Experts of a small language model.
Experts: a softmax router, 16 empty slots to pick.
Training: a variant of Muon for the experts, 345M tokens, 7369 steps.
Below are experts of layer 9 (counted from 0) of a mixture-of-experts language model. Rows are named router (the router's row for the expert), gate (a neuron's input weights, with its number), up (a neuron's input weights, with its number) and show model dimensions 128-191. Each number is 500 + 50 x the weight over its row's rms, rounded and kept within 0 to 999. Numbers have three digits each.
Before each expert's rows: a language model's description of what the expert responds to. This comes from a sample of Wikipedia text that the model never trained on.

# expert 5
It responds to: Foreign name pieces. Word pieces in non-English names, often accented or Romance-article starts, e.g. Jäger, Gál, Camp Nou, Las, Les, Michel.
router:411543557466434477511556513489500528440493531442478535525516557557517528464464499451499472561496509467379545566449551525438526436543507508531520528462499501470499472461511462498531475510522500
gate1:459447539518504519564538508437468427503488558479497544498513422464491466462545449473503539532419490494512424633480478506493509497555668503537444488513412575509519543590546460634570466510542355
up1:493568446508542471528391504419529561489554458463496446484590500587486532476470445510594520494424542462558563477464509495506447543550503409447379517476494487594465545535568524454525444467489633
gate2:552515430461501564572570479543514446521564524472488614535516476496563467491498434506476502493499514471498526382488529471522543561599576579463473483515466478459478554445527449496558495559450528
up2:499457450465538435587535494373523408486562469496434483422504516478578495521504490471404446479583580509523474479418473485494559505503516491510472429558407494465483515597578513560496459523518520
gate3:567463444593489525503516504620530464532480505502481613443442550513557587479542467402485451538531425514566568484563475407516576468405475502485488486524477507496520572487489462505463497473427457
up3:474527417402468452490482525454305473410503396462444517458492507504451478481503456467497480507534565476478499582526466499477472490448484460538381511529509472461453496546477526538488465511520589
gate4:517479561527461507519629462604485496489484506480481545623550506544583485543535555497486519436516448488574538459479460575590539541470470491556550518524491456542417466479386494490461515521579477
up4:550469463490469492472474540511571479441517458531601492532580483520508452471537449509329564510487512487447494558452442501386503559466475421484485495483503431505506512601492517537543471616583493
gate5:526509424467556549491519487419539508512424545471404453547519528521481549439651488445500539577483594460501474486481553560450453479505398539537562468482568579571579514484556511486512560554426567
up5:490471608510485569494482522457535515432429631510502585435568528493448553512492536421425494491541446547447524575456585504433609507525524417538578448402461494504513553611486508548373476491529494
gate6:492626471554523538499491470448464577516534601524493437499446479455558412423443477525463547495467470500508449419495555542576497509550444460431493521474537593496499478404569456496485499392488504
up6:500522568535479482461458432502543497469493586451469488483496520467531433423422500435434379468515526611532465504546490546575378431535454476415439421470459491459517405494478435471500549534456506
gate7:514513514489526464437496502414613445429449486532410545571534556487489338545484475453477464498521447360432490566529533572506434544408548452520466512450567558464549491510499515554514545505461541
up7:419562609458526448498422433424599426514501434486443543518484479586531437490564602538402454571435536521583483638548435495533547555419461494445480460526510524479524465578488435561567488490516496
gate8:447455505517519536506460545604553528424445481499425534539540517465499479568445539458491526506571558528479506555496494485544490420501484489494537529473480508427546464458504518457498478423466507
up8:452508517473506611551473552582454457618558478493511518475514509424551426450530441484543504548509496526507559524473522472473455484469421501565522519513591532346498466614533492563522469530392500
gate9:477549517461448474465479553423555520558460477568539579491502484556422427521440411471484417464465501523478556557467586443491417503552497488494477624551577578524475494547548462573522505463542492
up9:488471484491556532580563598559505451512488453500433406470478511490478449513432512449494527451494499451494520517542513488484450567393543506448489565497382523413486477579554517582535477476377500
gate10:493521481444540507518491538543378474572460457478473518394502454465477560492541556444547427464420419576448579544466467382478429538582546497424512505485453556473519481489544447494480521486450513
up10:518466447498450490459512517442571549499471590533446492495518584598527503527546428498505474462514481426504584489536505481486514410509397458547485568499478446439480583444490484535499578560535552
gate11:511446526537440538419502462454438528485451507520511505432525489438396498464330479475489451423526528456549506520523441411415572533512520581521512537530542534553530499558590516444522474517501444
up11:502447500487508548527573562546572429390533463555483478606476379496446567488454518460554524473466577540553521446551508589535525546519518409550468423455444642548532502526536461497432464435492489
gate12:644471502472461539466565371446451449414461449551506545448438475527352457497562421469449605524545448476528492515456547474511507454513502566499485497463504480524558580447430469479451493554490424
up12:542520466583500435444459544528547546538546570477492425500491468449441546567622421554481491486617526495465398580477417435513568452509496454471573522447498482505471522435473513569470570594579471
gate13:478557416525574517582590513381521558503494501568521474511538507465387527449536506569517467547497484475448503588448486500573519552543384457557458459492458468634485488552543482545603429572539508
up13:442478497496482493507488584506533461499524478489491397484457495575630509618445432444456564518522491448541476585473547526551486513603597475487423510488576460530471484419537541543529480457503489
gate14:499594490532493542505470491546492499489471571440489526488499533518495549511435509595536512499440423506454522518435483394531443487436419464470464508479594477488511486523500538514470484497503513
up14:495467541544533616431528539519445479523448470514527486476469512527548541449412506404557467540406502536513470395497501495473557529476464487514419475485498517459519442481539431446543501477510468
gate15:461592511413465474573582501514472529485558470433554542498533499531552503520549625565600496543489480513456580590482556474503411522520429579533562395406472491540522426444550608496541459616477469
up15:494467542472570474484570566461564471530466430580519527509615452615510493548452538460520441467544449584540551492616409492508424572508462483431495500515480468352456502560497472538515443545505520
gate16:527466559506426527524463444506537448493421445529513490434576580488595481560384473426401517497471461517461474579504423512507428540515514470525542514544487503491507452503445508476436537427466454
up16:463473562506517552607584469443549445563465484545448517528446536569484492539345486497565500534540524439560479516493509525496480480365570426546521522539399525503581502482533339547418476471492467
gate17:499516535479516513518548514492399557510543456522455486519486552449534510567579546539454540452516530417511455479529495418502465408549532419491496482535524536482517480523516535541520468578537451
up17:443496511484496497447567512474494522509510546468516539441371522507528507393508554549615547447517474505492496401493503554554536493511447548439568505526435456494548500531577453465549519482450487
gate18:576520512431467500383495572511511465465414520516391398587594612513486505490456487452500497453444408480470430478413583433462597476546502456562554468424460455569459481429505436616498474546537436
up18:430481542556559456519390461459451608639490494560435589398486514457425585510399522490541566518528493432450643443418558568408571458537475493437504376475483540499507577543539513463581514394538470
gate19:443475549511467545545607470443478459571514556477543540457496553393529477444502416572556481458456526590449480543433396406454452524519464528491476545494522564505497526488444412437488405434478486
up19:459440596480500551427432558484490515512507459514505483470477496603449450554445474433402526578529559417613462489428554596473492430521477537508491497523527475420476563607539460468538571516478544
gate20:495452490536514610496490512537528495384506556453527490457496535443444477446488482500581459552480518533400499471477589396561472492515526476487507389533488567462525460560494540580514353523583570
up20:509503447607495400524589436522459484528483537474556549588491533488587444534552450519533553515459483492523553493624572523495528491393438455484501484559567434573497542415414517458571485573551431
gate21:548533614424507461478604480571467482508489525489524512545495443502484505493530510492496518439437482493560530511555575503473496564513452438483525473585484414472566468520439516505523474560443427
up21:525458499447531511487535431544490507534537524534422510597560479445508455521526400475576417536442593542397524502438425443493457510507569473481465504516458495506482506463480495506415481529482460
gate22:432371372410499614491533478443466543529476438550465546569426498519481516572543524448523601539510498490581460550448438553454449535463542518515572474507504468456445503509500487537425498517440531
up22:534539453494520425564453458446523514414552505443465485498517428562536573484460429547517483528528652541556551495509550571573593618453533451547486461405457526419535553490479464488476505444434461
gate23:515398554467549588517446522572424446470445541507447513441501459448496465526476524413486541447575479484564533447512505628468474458596613552577456508477512564453570479430524463484514512504594545
up23:546481513422506523506461388504531562468497428472466554530519524445475482499439562525530507454416481533532509505468578551415548471505506603416528415502569485474582528491491577495506535517412539
gate24:437442514501470471485397588473481517491524478516549503491443507473431497460468480518441514602448519562509568596580423406518568398521533402376461430525431429530481511481486479452429456518455503
up24:517501571525521457491491485640529485449481530481525502484494525442429557491525461458479508523516500489473517502476576626465474590490497498526544461563537588494442562429563490479437435466533501
gate25:541536438529455439496556422454577484481552569466440553463515485556505609393407403552444449502476513440423513476516552464498518439463561513510556439466486532545566544571598463600567497575501472
up25:553458493570596474432506367480394488485421450545420480422549468514556408466572366388568644439510491510473482489585555441498486489483478515512449564492443540511516550488435504594456441564477560
gate26:552530449526510511473428416547516505439427502468514467542475574467583476496509571488434522515491558433521520526465467506475457642445454527575495500535558499621472445427533510428414558530518490
up26:555515467456479513450477509546545460426535450536435460490535564501521531533522435585515548509508473526512505409455558626480616421486503599511452557545465453525505495537538515492440457527681409
gate27:514554445474469581569492515451421483455481484448557507496471509522505479472565517548588438520490544495441557505470457511545527393535573428501450439530533439506510469494534502473415498523488631
up27:530465428484385595596544473539509462459437593486558423561482486447518493432474571558535481536505556487484374547545496460499443583478539511472438519509509504500470429528559510435499469494502527
gate28:571495390491562523545544425486518445455405526512488547526491496518529441457464402503522431512474508477467560500556532518546575433582447543549481413490504443535442586399581488552483500483484499
up28:494550471468462411416478507548463575476520457486481554570368512546485441383423545451555424537488426484465525493505605534480517550471455464527458519595498467578519450501455436521519521504541474
gate29:559500622504541522496519528446460537538481540470514509515508466478518526534521462511473504528493505491508539503480493491460546592550411498521432536543447600535497456441558559493530559410540486
up29:335497455581497485469505522567431474470414495501493515463533439463479567642460455521469475478544474533568443462439487532502506551563543589537503505507533477503480470528455459533467495439481517
gate30:549417437520531511503501488536531415538591501501508506533491526430485501608565523470554414549512562465474519516479538464482464533489451556501487388581547515561522488530505501510644530405481430
up30:567509453465552465463487434432637484536485497460537505540521476498457506498501549546627446518487555541438404602417462478546533477584476548476497562502448429468552436494500520526531548507539471
gate31:492495477482534554409502476541533510433528496447447552516487451448523480556505647530582462521386551505462568539563572436508523526502476580476531470447454475541442597571505429456558503459535504
up31:549540510503492513570422385584452619569487556553506514510572519578501521591481520576409584398446460522543568411470525469479501605422469477462446615456536542534490452502535562610493546577472414
gate32:510473546484559457489569461451440459535494389468470467478518529495588489530489391479519422555442475480560530463463432537548444403553511562539549469575413428658501522504479564508422424475460589
up32:508454416559516353514401490484546542445483466474591506546491530542560428438454509470438390426532469533469474461466464481624438587516469528491503599444449613534546448522551483490495609503415488
gate33:504534471519514542489532488466592473545500517443482464507454480459441520467509506537486494496512548466569523561422541422446506573528530519537441473517521543427488433506535473488535523517540459
up33:516487531473520412509456487521566406585451472541503468403581476442458542416538495465536404438468545507539559512510500565508532496467502489500525498527526401485428399534519470468516464473540432
gate34:444524532511464494578558539442537478454461519486505431525478539498489407423566484504568516549516480601486448530561524570542393510534549474518565449510444531525495447495534461566456493538482559
up34:501575516519413454434513529516529560534378397460427478493507399443472509388484491604540481564473524481596478501527563443585564522462553484440473437498519451502574515449442571475476456490519473
gate35:512513524452547473496610455459505497391432498518478508429558581528594505506505495539584511455450500608465504481493459430540416505492423545534531564422525543441492454540518510588519586517499493
up35:514525448434531557358546376468460608535464516498437499474592495545388478464484487521530506536509482445545533596451490536489507497425428541589451410547519488557587465531517533429518493471546470
gate36:504642593544583404492438537463561532459506462564524482432386487434493528604614533500530487494579465440510545483520449484539563485481494523456484507529434540502486506460496498498543543510514519
up36:529496560485424457473475454455523572517543479563423463479500489437464387516455586474592432549534547479551548582459420489474402511490454539449507582477593446536503464597570588410473514442446562
gate37:535490509592453600526485566563448433485500549434565569574497450505487545341492555506362543596485478429594478529513451471522440521470502491526504461488503433454482487506482461403506485415559551
up37:555484529552458456454533448563593478537494456463495485465488392522462580432521462521557545429569499388459482520500451540389468488520538621539470409489538537424444444586505442468516605520424439
gate38:551546467541534515485480538473467509481513528477511514541488490579518572469628498466668426492486509529480454494576500528468512401588525582509533476551504450523474369464504474542384498490587513
up38:606441491479490476500499560554512535481548460546494413451548492502607409459587482524532503464459540443456464562384520498520529459498456559536485510532501496543654464510548516503572539560450519
gate39:422588463483514449539550541509469537482588462617451472499417505517502483600477490461492501450453532535452500540458616528491613521485566522484532539417490373446506443515557553500501488588527486
up39:516489491540494464545461556506662496372511503579584478507480500484503471523514433510555506422493437393554517548508495468503519566425475533424513498523464499449502520542489492554607436477556527
gate40:457515461510442467492525469557550518473525512460526488506471559390531520523490480446487441459442459521460383622591468546516561534613617469473464537470479559443477493518489412495562495461500596
up40:458474478535501497528405459562437486484514529527507558466471545574392475524502424395597403575492451456463475388563503460488478612440478485430439438495573539532492475452557487472491543511468521
gate41:409489444446545460444510454564578492526519497461423559524488573487530546573490436452555479461454522469513492458511573612520586472488457533535562500517557492485594483535545500473445466550490413
up41:496498497507540531514518387509500432515477563515408414556472494509445465578534465523484561503487476548419442527537639580486498472465564443514461524488464462436501454463467536478519472625437456
gate42:373582570488499574551492518495569542395453554449537477448536521574500486615544548521479567494523420539533463398570482519526407402484466503448452557512547532510587526330496500507415488491488524
up42:530515474483576563546532478552595535558600427380469485547381468468473510544476542491493555567599434495554422440404547561510552548509542491549471493412533505541515487419572459457498518511542455
gate43:397491540554540573519476462562487612455431392480479525570419551463499525441494468475485553422564543561522428468484556547348504542492479551523454484522497517491466492461427537508526537589496482
up43:540450452515530436536597514440501569574469577531425489447425540505489472462522442554503534552567603535428560506453579497512551516548491527490492503458445521566435492440513478438543492494450515
gate44:454498634406443528540564458535487523470461446581545559498497507527569420436493494386576507498567581520533566486607558547556465533508520568547456421531576399603447382487530482485560434539539518
up44:531518512511575446478408419383542476513477521491422558532453498571494500524492520469511522483488350542473473494485482413506457492474435450500550627503439418519529400416417555473409493545476379
gate45:444523572531427491466515521511605614494530429503456482473444490568553504498566505454413472442595522453489445549520435527489528529477486492595608499463471591513475513489506566478476548550532530
up45:493566542547503549410466526568495510469439535505516537492533523515591404472512401415443418524563626435548465477394439489564503573471457558523501540458456492530547491513566557598446472416512437
gate46:466492540445436522408526529466488495474435491522512438506482496519402465434374510461436543465485409425466482561557544594596554471528545428468495439574511505486374615450531397473480502543636471
up46:501527522455575499575581515397516462513588517474502571487455559478478466493478471431449432508520551470504581570555486460548561469506518551519576505538469464582496520448530506477504499465545597
gate47:434526503400417563579362550550404399448510485570440510551370513502450457507531500434481548452473530481442513530504539493451534468497520473579531506436524473473519459580529469597522484584417568
up47:508456437427535547454484421498550469575524478454530486515484502529430588574429427480519461473475427563551597536576467539448511486495464495495523443591492499481462501472544522545499461446511574
gate48:493524389472457546489423503549560473499495529524612470386457551488481579544459509481552504530468441434491578569485441502506469505399538417483516510523410617487512471498575489514428496593435538
up48:448444473538559457437426610493446518523548412484548530549475522609501513503515488432434569439542569499493595514503566556442524493468473569474544604450526505490529564513484555599488456472401481
gate49:519607564410552521473529557504494476545521421442503513431596485528555461418533501524460545427462380414399475501478570534517540461512541427465497550574435483444452470633504538508521574518404483
up49:516454517522489401445486538497466538474483519447540555386520503440479512459478512420524493445517514495436491513561484456511416494473519428473394538591460444593521558515480509462527498553544512
gate50:482491450468452530499460496500518391472540469547470524558514564546584523549532447463542450512460473491554542514509411489559578527480496514529474577484337431459561387415564553492471551471501560
up50:510504484481518423548498522568635546480547492516455429559537496463504597458471484463526514544509393587509538465484541493529390534541433528524568520479502480533495530443566511541474477477597492
gate51:575436544450557465482484449554457444548528496550466520488476487539537482504453490548495439502469530501477537511509487514579417482527596505485475463434532536477491540426585507525541483516563488
up51:518520565544495453663509447533421491555364535503444459549487422412533440543510468615514496444566344545502558495551469500588480536432540488566599441511549473512404469570392524479564499495589590
gate52:568464480522449450519508471446583434439477511447545480588548524545504408448472462424552513545429474592531590489484427511523496524518504449480507553491427389576391575545462501470528504456500482
up52:553528572485497494464544517427489489534558507505545470587385562493420559459582469543482398450471539508421541486469599434433563473473514416461518506536602490510434539445431467490512429475549500
gate53:534505447505396436463508435486562493484505531522520535554433479460517499460558486455509457511477496494564489514449518494529594445460510486500520480502533512438539526595505509485486517515504421
up53:425492458547526624515546490433546503479469462441510536531467490406632529493428450477500500448559513481535509514505445473569490472494554412462551477474470395508470533428440477449477409517559563
gate54:463493496462513529563492440518506496544547516574469508491520408550449461478491433488513611516409449502447551528520566510551519456514457536487526513441478485557525523473475479525559508587453475
up54:501505515439461554540530459414422417499540547498477526568508462524518470521591565506483438522455468500461419497531470536461500540481535512473511538476473422511516559429573464553492516406417470
gate55:419530485473477478512452492588486535515448510481530567463480437431507526618516521504567505478462474412455506555565415490530476533523507494507518586492446479543505599447517490418539418525527564
up55:492549435406502560520477470483533482438583463523442584446467490576528488457560393439451560534440466435478456434457456498516544485531587565536541489425598496507524458531445566427536423433510565
gate56:485587451522412382540576577542480582484507488478514476522495510500490486463551457521509464452517511565464458496568481443481550421525548507499493478517484542533619428439532521505504550471504459
up56:533436431465471403460525500502509505496524500471501428514524505529465502543587498582415508473550566522586545494476490480490543528600516489481586490485475457449396578553500589531487556534602378
gate57:482488509491474519461547379506485408488559452427507543578452520477508448419473470444365513620383523387498481514438515476410508546471462442606549452383452438531480482474508471533468471474470506
up57:424546543567468499459432431480485500648516557583551459486517505504401427497550504464493566525516519449497447512623463410588497474520446493433500385448561564535456522488485510443484565385508474
gate58:542514508512603561574475500565522548475497441546597483515496537462518516530444450464528489578520530427481552485558512565458500517489606430521581394493481465481494487466491604486475433551440566
up58:522511551489523469464459453558611469618402461503534494584531526528476485476511429441589481522532589518609546490542550540421624575506489456500479471478480503580446470476444516537510478529484497
gate59:514557562461519394550511513414457430497489455539463562470515497551525471476483435590491572503517559370512443545408522442496500532484439521515551463535530479439553605533480535550600434605475400
up59:593554516487481503490486558472474551437469518529607479508542457488482558505571536468487582562557542496548423489426580517432527489521451510576499605530425481537464523556601481526506478511529587
gate60:495543467458504493564521431526633494539508538458465578410550538495530500527389477476627451563484489531478603480582472483392547529468544468558544563573531530451516437523501460499444425499585529
up60:503529485492552511493501508558423524486410392532497461463625576511467466485537594566552575509513577487572555472541499457429450557519456545477396502509432530356496495574465483500444575456440504
gate61:596469493548491528535425583523524557532498532470572540495557471440542458497472615564618494434442489536473484466520447531485468402478473519509570515548514566518581461498486559532391571599502410
up61:539383501539594513424559467564531500418484539508448472539429501506485508543502498538441499567499479442521506465483487568549441456467542439619554520512579521509384458485547458457521545441504458
gate62:541511548553534417428500492467519548496516533382518435499561550508505554416422494479535516510501523512456541513510469520362507495413521437551555485581529502598469428522545533571457595575460494
up62:471488538488511553534445558472495564407460413456458447466533521465407508419520521474485557500516474425482453486612394436465484467518513558548484554515590465552467523539534474393392527483499500
gate63:514485469555457425502483419472415511564512466449490581508554470559515517538552546385487512592493558585529423454500493542483608516540483488433482511520493488593468505516559484497496531549543474
up63:542493562491522561540524522423532545598467535431486547569565519409459418488402545506506485463536494533420517489544524439554546504511490469495516505658492458519595599419473398575522536438452556
gate64:543586439571459555428539451506511525512555474558527518439563520533445538546569454567487553473544430495432538553503466414502519462444496439521556462478554464524497485496536518468524440586462455
up64:473423537525499536422562542534565458509529406500535479413464501487533532442526480397500615549437529585558541499456395452530475521539507447501491500519521496523422552491540428515470524474458437
gate65:460488431484470527503513411393441517462501515559431502411491536430467477573568492468443499523571514427485535526511520512486454444530535404629690563496508470635432597437588429560603442498524531
up65:465493597547517514594570442594446452551438467437539445476398469406497518483467470431451398462489474507437524455540470610560533441492538471478461595564536381430492478480477592551498467492463448
gate66:593404506359443443473456471452399532592549569468500583496512542496510451514571473460488493541483563472451496460532491504563432506599481446584464477462495537448429450470535486497574488473510493
up66:497504469601444535511476542498491597493477570429532525431486510498603549621509467543454413460473512500589568498456514413525555514550556511561462498521481579511542606467532495468562489469535495
gate67:537472457509478429471497499478509572506524378454409538558585559486533520526551534528495422430497516534513462530500523508504518500502430457468536425537551477543508534537468440548476539468512406
up67:521547515485547439524527492414513481470450530492481554513549475514473492582497518554470457440528580494518447552465488498515467502573476547490392560419443509443572422478471549448451515478489435
gate68:448503577508506548496439552470496466435600471404464532557500516493546446492604562442559450510423543457557569487560509534417462529544580411514508521490546463552517534489542496489631451528558579
up68:561583438543498503548536493470561573512524421484485501603595507499511500526470519517522515522494464580532500471587389552495466548515415518462511416454573505481623435485545477581539470383532515
gate69:483495427543515494499494609412532535529466594541528509505601486524426564539530530527474500390466488580458502580542338421527443513520467500516497397532562495526494493506493603478564491502563408
up69:426471383582514548431533465501479483528558523519522523520475448565545493442493519514502552524522471485533560487573524484397593544550572462581557463513577429506419445474507541406512505554534479
gate70:490497490488514499513512505537532530462445443552518527457465545518587440509578414431534502527541536537514528553573652447468533535431529489510567487510407522474481385450427447504516415557511596
up70:403477567540449511472585432446566505488563464461482514532452417507520391489539524555498577479569474456555456508430462505526403476481540442538508516533543450516557471529527531503442458524502520
gate71:500472468485436436519563459530413587524442557531474406424556535551617453517469499477453519521544602513545406452470466470443553509603493516499556437486495562480461533474493488446416477516549399
up71:474614509497479499495490547535513508426526445541521509396452529434527530476524581460445427525470503461491487422517472438503507538537491518441451516503413575463514556476564507592471566477450493
gate72:470443456503519487375509522510526491497437441558520512538521548510461514489532537475568560435503482521459531573539511594443360419528485523547518502540454511538469449459535525469407464554516466
up72:509458414485566411543516509552490445444409498509395564565564550399412473462454503451460567457395461490382560447441455435462453418549391464440457456526507456496420566459492579434473408507483505
gate73:477380552424554503413508516494468548599582502497548532543533511471550527527505465526621578524520568434575490503428532473465502582461486500426534529442475475447415584543406593549606501618426503
up73:493563457514524488509505475511523414472447481446435546525502536524546496430480506397532481537558553509446489410492565514403521519471429547532403587445494516465447466543492511502581562449522507
gate74:415409527541546479389461512466441551435386560417481573539432559525500494510513486399481584505438534433487461482491499441542476458525473506490453345466472516451446496422466546585510467634555433
up74:492442498488475525467492545567461545539457479545507517545412520442529594465573514514532553523492557474433545510532511553644525564569511539516360552500552531548438568510501465452512408444515457
gate75:521495516388529523505646535591467382474548541435476567514481538483544434566506503558484499472500393463517469471475457423433419451508492461475467461380598587550504508568506498554523547512566502
up75:552459447527479531437438561527523449529526513575542471571536533627507555480433435538485535443387556458513496470493414457540464510465549476511575501521509458497531497471553505478460466528543517
gate76:546512492472559554454640492473465488511514448501476550520470411540509494428506447488531427480524484528518534449523593530446514478568619577472511482458566453453387516407521559520446588497453380
up76:487476488477605493448442491479545471513476545446468477549508446473485467486495470543467416552546510567518529460536520560554433481475553484572486467547514566436416491456575485507543545502530501
gate77:556499470460481512472493467557475391392483414495471490568448537523543407552518477466482590493424531470483526532485495433491521628488570467598568541402546545552542486462505432582486459623528512
up77:600511444542485482575584525456584453500545497561452510534403541500470542483444429569433492544445573505498501449493425461477392474460469406522511429504446600515485518468466544524530538430409490
gate78:418427461480474534435491414451504491535482454464531511525509473452468435569427563471552399548428479572501496470506443552472460468525500446601469521489527481516457513510454465596513564517454528
up78:383546474468489465485477478494583444647440458469471483460430551430565422422550508421552519414433450491508571537506538435463454571489435430562482442496510646580522504453476486527491445525570504
gate79:447479400543484471522473432510571613511494475450435495502447434491507493564505535494581552517574545462509517400552503521515527434468466577478536558458574494540523525438552457513491489535378397
up79:541457436492513600445451537436467425501523557502433563506447534479572467517610550445494569541515569385496460488515488447546561465385586531669567552442505483550506538575516493538550502534537504
gate80:523424505480443585478445519474458488471450511534528475513519549583476505586461504445419522540563409533464583539507555486496487526482503458458408485411481504496458508523575496452446535560569492
up80:521379434540451491413488520517470498599560514520396429455367489468517432534480424585487530484501493541439551496431511546552541404544563473471530499473470498517426445552496521456473473532524512
gate81:508499457481464543571609609448545485526511525476411517514479514498522565493505516469427540503476458491418455534492468461543563481468520407500542559474496642537564462475526507527504528563446437
up81:558586552524469500556481490502547484474496533490464614404530506518458543485367521476453490572441524530516510535539492496545551493467501510447511583570466413534560468548480459506526501534396456
gate82:592474550408427444529500501456488432533487466622409541484534461537536432538556553585514428508420516444392514480439515587394527437547567501451510440437542508508508624512473485485468588561439557
up82:584618537512455494520484492574514496482508464534411548474421484500444399547442471495588483469416431472501501367476584407439439435465515491497478487493456497540552461491502540547537443441538497
gate83:467519404547483537495605497472432569545530512495492477610600488474499562514525498552439563468491479432462432576481527490459500460483495442513503502482490620522418550497454499514516470537563478
up83:477520499540456472475416483368528536483472534494467505545529552448431483449533431494364527517477549489492491519507434493478445510501507494486517518476483449467486462504483456536483534473479493
gate84:453550456545556611464476481554458514492562585474505436463561436565506431516466466426498464573432459494484485394456548554531416500530509514511407477499468446557542473514580458523442598481496468
up84:473470453516534528443592543522494445539499472497527497492576510477491450566528504490472478475562562388481433423436425481509516500522570563420555572464448474573465589568548384445454475463465531
gate85:491485484540496619575518450465490522507544493500434555456413525447553563520564569345606475530467503442476482460575367541470433486455485479564510473503468459500454518421511543557490443496534466
up85:538491561367548519468484450462500444398542486580511606401471547504535481520485582505405472540488439444518544524512494553452471572488425579455541536545484486579525515505511448468499493392404488
gate86:508461417553542465487575501552478511542453557501476537470535409533517417510473403531462498548496409502457409488478538405475456499608521492493502424484540503517544417557481476451408488496449468
up86:545558519496525502394439498533470518501582500459547452509537424512501497536490370573562613426399456508383595506458463572474550515493448626418469470509562498456503372576489466586456490536436499
gate87:532395508477530577501522561499499530516509515545520514564473505467512563526525529423580492460579505559426411595520482548585496472518474509431548448517548414471519466484408451489459579539505516
up87:466513527437451494319480398477474480510480526525498425437478534531477526446545413432478485562491564481458520453466495469583478430443499550395467517475497392487538480616541506459499465539551563
gate88:444604457519459578470508460558498473502537514465442452509487448440483505458517539483532476492574473480457425467487540472485517525449510514499481436421522439503458463463496540591482430502521562
up88:497578562519496472422581470516528542493563497416439476518475462487546581513505433445565524517559591587558367519498422450473496551498463454473589616518427546498520532428535443426433466520473472
gate89:474449489615493525492446433523506531481455489634451463486549501516479486449437490435607415481488503504549446443456540572468584530484596536474585514407523463525485574554623508456520490501484477
up89:426514438483593527496523474479561491438537527520518480510500392443617468528406610506544547586518498491485519521568526530556494436458537498484455466499554396519416515447463476461372491556427532
gate90:444560476456551587493498482430412520490496459479570438581457452496477426447433450450418544478446490532471426461633508405552471530522521517506588464509482496541465484458553476410423379552534524
up90:469498543442488476522428525375488455552491350498449481483434450536412453469419493572481542549475461512510476550506454497536502528589502600567405633458528517495464510491593527569602547486564531
gate91:486577577442506454513445492459476528463482406420494500525537548477548542603547559481501505556508433497518491492490521569527513480447471533576433475539452476593494510462420513487507470466498609
up91:510514476489484507544494572491514533549497525430531488427430617457489483525513423456416426525527449449474517581511514532486596524525541445466397505484520459509412454465545569524462400456563483
gate92:429497481506451439571573544453448609445470463420521584525516468549487403540432511502470538527468327584536512541505541424479545481548483469535485589520492481531412502534588576497554515535551517
up92:517554531542488499509458425551451522411515514567474556502468444462525480458505416501600522424481546435532419554501577540481529589484409446573567439463588426546547411588484501424395464547537573
gate93:548481453512491534604483483541447567463499448477555553516511451564428574555459467527500602408564454515561435503506484517485546579477498474505534451541585489523497483509538499514394525507480608
up93:537480402441505452481500396453568547499527500460506548501523557543438584488525561514522563509577481630488520470545466451571577453583574457485478476451400545477437562423500449462472513559467537
gate94:583537532483483416581580564548481518452452598581494551478508535499528497496541586654526515518524466461529390560479543451546486503388428587508511452424451639652467438519481535556526400469475460
up94:566604549489398578574577579513537472492424496439457432444496497594467486559540545535508528549604563573487494574555471482570524524465491545480460491514487586491572535454532432440593493499542548
gate95:404490457448454437457588495527496557488451497550562479555297553547487534558530561506440549552474477530579474518521457444509496495446526459525615506525503545467452531574496509588530517588414513
up95:550447504469605500553513456470546540530559583520434533557509523552519531531515521513509542462606512526473465559518491489529591478447460451521456467502507549464475505502426509582457505476454403
gate96:589559492505484561484565487506554477431517516583469488459417486626550508546468516505437520517497580504479539549540549507520414578562496512507404476469480505569527518507467469550442532491610549
up96:415534573458458463573418476499440405470559521528472479469511460549576616499583458448509502370471489500574536535398429490508586498500440542494494451503610480434486512417489465596509568478520566
gate97:574478562485486566574550458504482542419504547535537436466470483477521497556514484535585512553498493515497500561581522598459534556508496446331499587460532589456574505467394507558474509467540515
up97:395538492473556529432548556496533590513511530414483453495468544502547520513429502460505411520501446562566500528443442485557557526481547450432435539512619493437517449469422456538524451500543397
gate98:541547479554551500539436541465461420536548433551552525546471598413497451460491422346447463480555497527504497541455439482561456531472457535530508503521498564477509535497482552455509508478431586
up98:508487398468377421398468557519479484451571508456533546589491432491430398442432454591503549611484497455552473454420530515471466554515480399488501464520563493387512470460516428526581447435480485
gate99:503537493516511471467416464479526492519424557558459593458513495515485440566528483618521519511531416471420499446486470460511611534467523463509509523591507465528516452516543542520469458536371507
up99:429577495506468537435487436496571594637520481457395582437409573489447559530583525478482511566524468529438595519517475474524465473466522541565557562605415446487522468459525575492425361421442495
gate100:476499381512467457545525457546561512485464529446512538491460414509541460529489478428465540441513445553545473502519475554449409502534505401494505446369517525403509550571585464465489585558443514
up100:554520520581481489476571507502441476522570570489517505485488470525478576558449522490594513510603483454521488450491404488469491504564475569547568456501496442506518481610504471477507537538468522
gate101:484456512436450395453483556437521445567502537544507587494434602551505484569522556592491467457580589456496549516482446404626418521454511645551497459468555530490446466475464490564497498559444562
up101:520477502532463467511501505533468525485557425544522459482464460574565518420539376532578553454492441526547495473541567484520523459476396443519493464564486489404490445535556544547477518438508478
gate102:538519455530487459530509529519537453489619516458517475577509471571510456538493503548567427450474530554417433456520563441498494458477477478524407404473464534547509437505466494529564523590404571
up102:532572472477456523536481522494548482494542498510561426569443483508407460419446509437535454467547422475519468522510485504522553544463479515529509478458430529391483537506615464562502479558552526